Experts of a small language model.
Size: width 384, vocabulary 16384.
Experts: 8 experts in each of 10 layers, 416 squared ReLU neurons an expert, 2 picks a token, a softmax router, a shared expert of 384 neurons.
Training: 288M tokens, 4204 steps.
Below are experts of layer 3 (counted from 0) of a mixture-of-experts language model. Rows are named router (the router's row for the expert), up (a neuron's input weights, with its number) and show model dimensions 192-239. Each number is 500 + 25 x the weight over its row's rms, rounded and kept within 0 to 999. Numbers have three digits each.
After each expert's rows: "mostly gets" lists some tokens that are sent to it at least half of the time. This comes from a sample of Wikipedia text that the model never trained on.

# expert 3
router:488532478519451542476521556498490475506520518538463484500508521506549458487480446551525491483533475457474504488479519519515487457525547474463518
up36:526462478540501481506470504495513485484503526498520455502505499504473484507517503517487507461501500514513493471527465513522485508525482500510519
up37:485457501493505490471483524485487506497526518459517512485517508499490479484525534491517508529509506504509500479481523484506468508512479487469535
up38:494508532470545541453549484522512484472469499491497492509564512485490497520488497462495483486561480499488494463541483509512477522526507486541501
up39:489464493530521474454513491490490468484520484543477511464503477500529531504509549511469476487504469466487543476574542479439492500488512456500501
up40:514484479470494462520492520517490454515456487511505516467485528515541535552514516523500483528538546477498509515528534506458493497521466511462480
up41:519479511493468486447520482469499521553479499471495535494478511503478446506505531460545515512470525524483497500503531495488457549518493477506498
up42:462470542496506451487504455530480547525510482503503517481493495525519472515466488509509527515539524499497480544501514460488465516497543468518487
up43:529500473518507506516502484503497472440487543497499494485502487484518476507547516510461518550470513521508488472494481491520523479531480463499553
up44:493470527481543445519507492494497486504471462507493500526497461531543521508462487495511483507522522509518524452473461502478525468513462487470514
up45:510470531491534503467455453494459511506499491555524470518521508486517483521485547506481450480494491523499481457490535526478498478493496479466534
up46:467493484497476527519527488526517484508472521518523519525503515511463505524506535540492477537501486503500491445523506502477446488536503470500494
up47:515461575487523526469499523505445501463433474510542464484527499495483506489465513527476474493523510506522526504532487488490449472511509493476509
up48:481500494551472468522514487555520504501494521505476523528524476501496461504506542505498498483486528495510531536514512511473483510504523463486504
up49:485542500520492525483478515533478458487417497516464504486526499538495462495489523541467502486507548517482521466522476515488489538501482469489496
mostly gets: "== ", "″", "=== ", "He ", "==", "|"

# expert 2
router:507463469536506523540538491535420526430522506461486518545447489514516511475444521477505522481479499533484542474523528534530532448501466492500487
up36:492534481496505520540501488505541484490490460519505464478468523503532485509502487488474496535516466488498491481524486476492507509521508503480509
up37:480506459495517529522520511518502480493483499511490520507506510508518525503479510497455457487509502508523474456529513540518464514462433495514506
up38:511507524506458513504512496499505494505497505497520482493495460490454490522491541513526526502486507520487527497502522542506478498492515473502523
up39:492482485507523499497480527494475486476451488528524466457521480537495521498476529472495501474487529499525489500459453485483510513529485484575485
up40:478498500500488499453505493531459540458511518516496448478536503491492480508482474547529472489533498541518485484520482445521506485516480515514471
up41:511442505532547497466513462507486533536488483457512482493495493505447505473553516493521485528512499519551542480508462492485476478521523498445507
up42:460476509473488523531474503527502491526523488476465481488474481511474503532527448495483540490534488470505543492475508458471501509488474510508522
up43:502515515514511522472513459524532490499483531499534475497481510522522456457499488490496475552492532531472456508525478506502487500514496473507524
up44:468485482493523471467510520487469555477469522502511506525499501513514506493506556485498469491491490501507532464467481524465473470506473523482519
up45:498491493461493481529526505487477438512508517508564510471542492459530477516469492486460481442484519493491518487490458478504467512537502506518506
up46:520520542527492487471503475490535462507469545504491508491480467516433517514518498512471486494518491440547489489492508504472482488491480488476498
up47:512453537543501469478516502562504535501495525544516479505522499479508502486469517436499508473491479503530495525427527496509498466504495500507496
up48:502510493486532456516504475549519463499459466504462477487508519489506476537509515496452486508523522484499507450510499495509502496528521493486524
up49:482483456505503543526516468495511509507503491513505521488516487539528496522539504532493535489498535459472465514473531531466465501511503503526500
mostly gets: ")", "ation", "tion", ").", "ent", "season"

# expert 4
router:469518485506484473525462487507521480507512480475464493481474509490494499543489483493480475535477475533528470507536545497440423538482520488552475
up36:511521522527481470502495449528519459510523505541540552501484468491463518505510477499463467485500478522479490474468521459473522535471479507501457
up37:494521523438561523558453494519478479516501478521513496487491530446499521464479466518497543542489469540537505509501470482461499489508499514512523
up38:459436512478530561490460492527501478494490525518497536470485467509469530488479531507436491476513520506520570495493478486466495506522485544506494
up39:503524548493524497497482498530510482520443524471525474507510501464516512517552470531473509485505516505464497492480522496501458499492554482517525
up40:515494495481523487483530507499509457500455471436522507504493469508463545506480495555527478456523532461504499501552477478501484514525528535500483
up41:534448552507505515460512476527471461497478495488544532490472495547500499507492485526517501480537469532510536475469472492509501491485527511461428
up42:461459520490501524522518474524520505495494511502480524509489520494529489502519504508488526478515538504492483529488547492473481527517476519495480
up43:481500522487479493519538493494452495459493531461468509501482495503517473498484450520483497458490487493503501497483519490482523515479449544525489
up44:537494497503508477539510529504488470513474481500503496449520526465548502513502473484513481469544503537554502498523513511477491514525467542498464
up45:516489501451515521501530473497480490486472493511485498491489428527505495506470473506477472484512470484503490477482474487460517525506519522508508
up46:488509507509515532498484484478515527512467515471517497560505492502530507488485498497475483550515477544458468511527484506469470529499462470509465
up47:515529495476527458500530501469498472464500515487518516469526501480484482457481500497516496473516538480539501497493469512489492458509529496490538
up48:525509466518495486495488503488482470495483506499514518492487499483483512521525487546489449485498521484507560489515529495502513501543536485491498
up49:477515491493535501442483511562482477495493483517559555451468519531541507496486498510512454481525508458527481501476529496477460511505486478478546
mostly gets: "He ", "- ", "195", "−", "202", "he "

# expert 7
router:500496492491511495501530491494526513522475502519562502485523488507478541495504508482502466503492504470525449511451467464486539479525498529556524
up36:529501515456479527514473523479497504509488522529504488479526539526524515526463523524523522549514464511492451475513467528504521498481499499468473
up37:459467543513457463498506500535520534467506526530507532502499494530528526532468516501480533501499534548511478532473541454524519493524492478513460
up38:508461456514537497484470532504488454509461484488477458515520478483507521540492501497471546532528504528521537514506547514510507459486507487457464
up39:498472502492463503524520489503483484458474544502515468483492467556491454497502463530512531498529491541522482474506488457525525508502487505497478
up40:501539508546489464506510470472511513480493501490474496434512515529523479476503485488540522502496494483481496545467468468462464510511494461521460
up41:507472502488506462476492500515453497455467499485509536511489466517497460460491553464514498482483526531551523472509520530505514529468507509469527
up42:536516522524529500487507515525535487502527495537446510493524501478518507484494553554518556501508503509521516500506523493469500488519481469502500
up43:527495493512507529507470450512503515492498528492526487506457461538524537508511525513476517509532476452511517500487477449534519499531519495484492
up44:487475492494478528507487510477506521499492527524519509515462501514476476506506470479448445450515476475542477475480456486500499513528498494445535
up45:505534530472523507462483495514469496458513518480494472475495473497510525547484494456479437473523458502503517513505493525495475484481491502502454
up46:519467460507483494489489502511482488539493483502511518517463501481479476522492548461473533505500484493453516533526528496494495469482492532508508
up47:508478536518494545468493528490505539488489526511480530493522509496473514503519476491468537490535467531522524506502531515478501527503477467472474
up48:458494528518472466504500485516505497507479520483494472467462515500504515514465499519507505508494491510473518466490546528536490478502482502486491
up49:520534461523503526464489490492524507519459474487486503481530507475489522471466517486462484510522475466535499530521513531472471485506502483473482
mostly gets: "% ", "have ", "). ", "had ", "000 ", "ton "

# expert 1
router:513471513492505504462463496506509474525484538497519517510573505547507465487457516495513556513497499537493480542546503524511518506510487486481468
up262:489497542499472522501492462491505488486437468509532526472483503490497541557505458525488477540550538488479512498470484460516484515484493441508506
up263:495491513470549482526481527507472504478532504529526489446508487500521529462528520492481464512475449516536511518490477530498486524479521475501511
up264:497543452544480445533536494524530515477513467474453469534540518499461455527466494491539507521484524511540495481474522495469523519507476511541444
up265:472517460542493503526462481505492465506536484495480498504462523502513473508473543552498474500517491481508565499484503477462453464511497500513534
up266:530504474504503416517477511473542547515463480534496454482507469457508517434478492507522528544488473528511501502471468516496515483521492472529529
up267:518523500504475499528519487474507528492521471484529491478481499520464547513516548465486489492553480491497528498512494472471511503497451489488529
up268:504473516490523502514496486479493472494473489538496500483529504474504514471498535498473508478529512517506465516507521515473490537520547507423535
up269:496511496517549515491486487544473485512477528508489522501507481527505476518489498530521457524455522454461493498514506502473491512518520477514449
up270:487462516537532507536475528447504519471507458554510486522494481500489544523504521505486432507509456461477506484503484527483490502483467504543545
up271:459529489519488514449462513526491463484542527494521474503485497528523480481441497469515488495523524526461503473507482475467463518481469479464443
up272:532511438484465467490490488507551489528512476504498460446471493501501521528542537487481530517519477489527496476520481508501475530477527498509523
up273:556513490479489490495457508475437482498495473501481435509478456533561506488513491475538497469490510507544499501509473485513471512487499471516512
up274:475531513488506512471559478549519518431473498497495504513483510523520514527543460505469443512518446483532475458514501518505488518522503469520520
up275:492454548475495434477514503495497520505512513501517485478495483488520523511510493521518465502528500496501472460457444492503462488504514486497530
mostly gets: "in", "re", "us", "i", "ab", "ul"

# expert 6
router:518490520470544512514511471474513498512506447502503475499518521439471495505523509488516497487508498506483487498453468473469499531446531494455495
up36:546539461542505485510490474503479514498530483539500484497484484487477507485497485476532500550547495532511544527519537543522483467486485515523502
up37:473489498489545541511557483529454527475451503491509499483469489472497521527520478476504497474498492514512482482536523484467501479535481481489524
up38:547472442509486476478508499495522478476497480510468477482525507489470494506478511477494504485453536510557488471548516473503484486519439541495471
up39:514488482424502500491508512543498463523467486515524548509455503491491507511504519445480513523486553495534509510520494482516490518522498463500486
up40:476484521478476511494489483520471505516518483452485499519481516503507512488465487510493532501539479540503496498473551452476492554499495510532479
up41:455442510541542501525514536524489543466474516495511483446504477522525475499469516517518520479481516486505497476489482555536481544513481479545494
up42:472471496562525516468509484473510513487490504474500471497482515521479527504462513541467431493519499505498482483479531510534494547542490484490533
up43:530506453481549486520507487528518490467515488477490511469539524515477539467483499464496467506526507463512504476489529487509499511524473544533531
up44:501531503504484488497485491519475451514524448502456456500515476446531480494521484523482521503477452479502485516490521453512448502535509504518487
up45:503508513533479497475499521508478479503485512482505525469489479532486484499452478529496516505514519542492514519538464467482472525502524512487514
up46:495519496488491456508524520490488487499498519514474500500493481489470502480486459469500479453492511476490524486510508505474490488486473498492473
up47:506488527462483506481472530499512467526496495484493494520508470514502486510475472499490500467510496500508504489510467475503437516578512524512501
up48:498499504515492498451540500485481484464519497449496491451566492549513483486472471506472477523523498496503476485488515455496508535479469523505499
up49:446515451513518516461483473517491505480512506526490513524469511480514472500510523463509527490512536491531481521496530480478483530471466454500483
mostly gets: "and ", "but ", "or ", "\", ", "while ", "), "

# expert 5
router:500530508502492471513490477475526460507491509497469490482494446486495501461550513514463512506483508550545516478537514508529499519505471535496538
up36:530501485488500516502434481482500515501521532498517528473479513502533492541554495494478520478528501503518516515507484514531482508485573509540486
up37:495477463511515565516545494529467528477441488519477497507459486539572477485498515494521480517476511477487509482535526443463521497524498480465522
up38:535457518506520497499475458486543520472473532492486477485525509513469484477482464524506508463499467486485487471496517542472473500490521445481508
up39:509450489533469446500494491534497489531513505470489529483512500538465476518470519527457514526518534483483502502517438496467509494479477540514500
up40:499490507481484495533514478540518468473519442502495492500484509497482455463518526467428537483480520507482524465539475492498456540529500468469495
up41:480449465467508518534530469525531453540506472520461511463484533490531487508494511488459491497524477510512470463522472509538489533496500533500515
up42:458508501524513523495475495483494492481503513516512526482496501461521506499489446522511463482509478559503521529469492483416493582519530468510468
up43:529499490483539519482496505523450505527485508508493527478466488475508505543486483529485497509490539503517522509503478514498518546447479502490500
up44:535469527481531505506497522499420521461465474491507497458515480498505544446522479465547481523483474501519458457531469489522515527460517489465511
up45:478486515548524475506537497514452496495478495511547495488483494502465479527492493526529522491520489515465526521539497526537499526468469455506535
up46:522486474527516518518489472544493443493519509470487488515519503541515527443503577460546538483510516517478462477473477490544504464526520507532487
up47:539489530559529492495513479502451478507496464511512475453488462471518502471473557516491547477488547446496531507551501435467502502474495482492511
up48:478459509538503496497501453466503475504459485548502483475523493501555459481531498497461457496523540501501470452494470490541507520482485507515492
up49:507483558497511502524518495526517522477506489516478492486495494543479493478481517496483476468508454492521471494505482477503490521505491525448489
mostly gets: "The ", "New ", "Al", "John ", "Sh", "Mc"

# expert 0
router:537504509512512471477474514496494549501495473489529516495469515527477516531529511518501462502517519428475569494493454454516471522525485501496509
up36:463523470480494492487509491491502480487540512503537467512514456484529479509478501535500479511484543482459498482509471464473511510465516495500514
up37:518504525483476481506542503494528517511498502491496494447525469499478500509523479519470517496522517495539508467468449475550474493531502514512468
up38:475531518513480504455505524519437489537510486496461451511488508496507473497487528480538486459511451509460497471499539467547439504493492471526488
up39:510482470507542528472524479495546475498496515487536471501494481442527472517497475495518494478488443494496502484459508491479495500535496471513518
up40:490463455461515513511463470501480492479503508527538477480517444492485515522508468482475467441488523491483485520468500476479477503478478507489482
up41:488530534486518508503478506528511485518498520466511509491471509554526542509482458499442548522495519470507490502530462553490492479493458518510474
up42:488489455506556519537481553513508503448512535528516498466501477503527528537489515526477506545486485491498503493534514477489493518462530473486494
up43:542524469473500486480538529544503513499480467456515510512468503525505480459532465515517508555471486516520505518480477503466532484547479488480542
up44:459506503511537472507478503492457564498483520505517494474522490483518468499525449482482510469487495513512513498471533517487532440447511514505478
up45:493520535492454499477550474537485455497489507510544450485539463515482473513520480497481534519505520492509502520526495504488508493488492506501500
up46:477542484527448530518519500492495512516514529482491501474468491527490521497467498447509466515538500536514485518503501478502492472472492478502438
up47:478549475534502486470542515479483529522489481459539496504469476468545462516543491467520545528505525518511508499512476543549481486475520497477545
up48:501533525524504482478507475519529547497503531474477526467512511466532446515488508520503488505510488517508493502477549508437480511479503480514499
up49:460492478479473465473525505526526459448478515525478487512497495512529476494500500491483514491519542483531513478517520501482499476504470445476474
mostly gets: "for ", "from ", "been ", "January ", "between ", "during "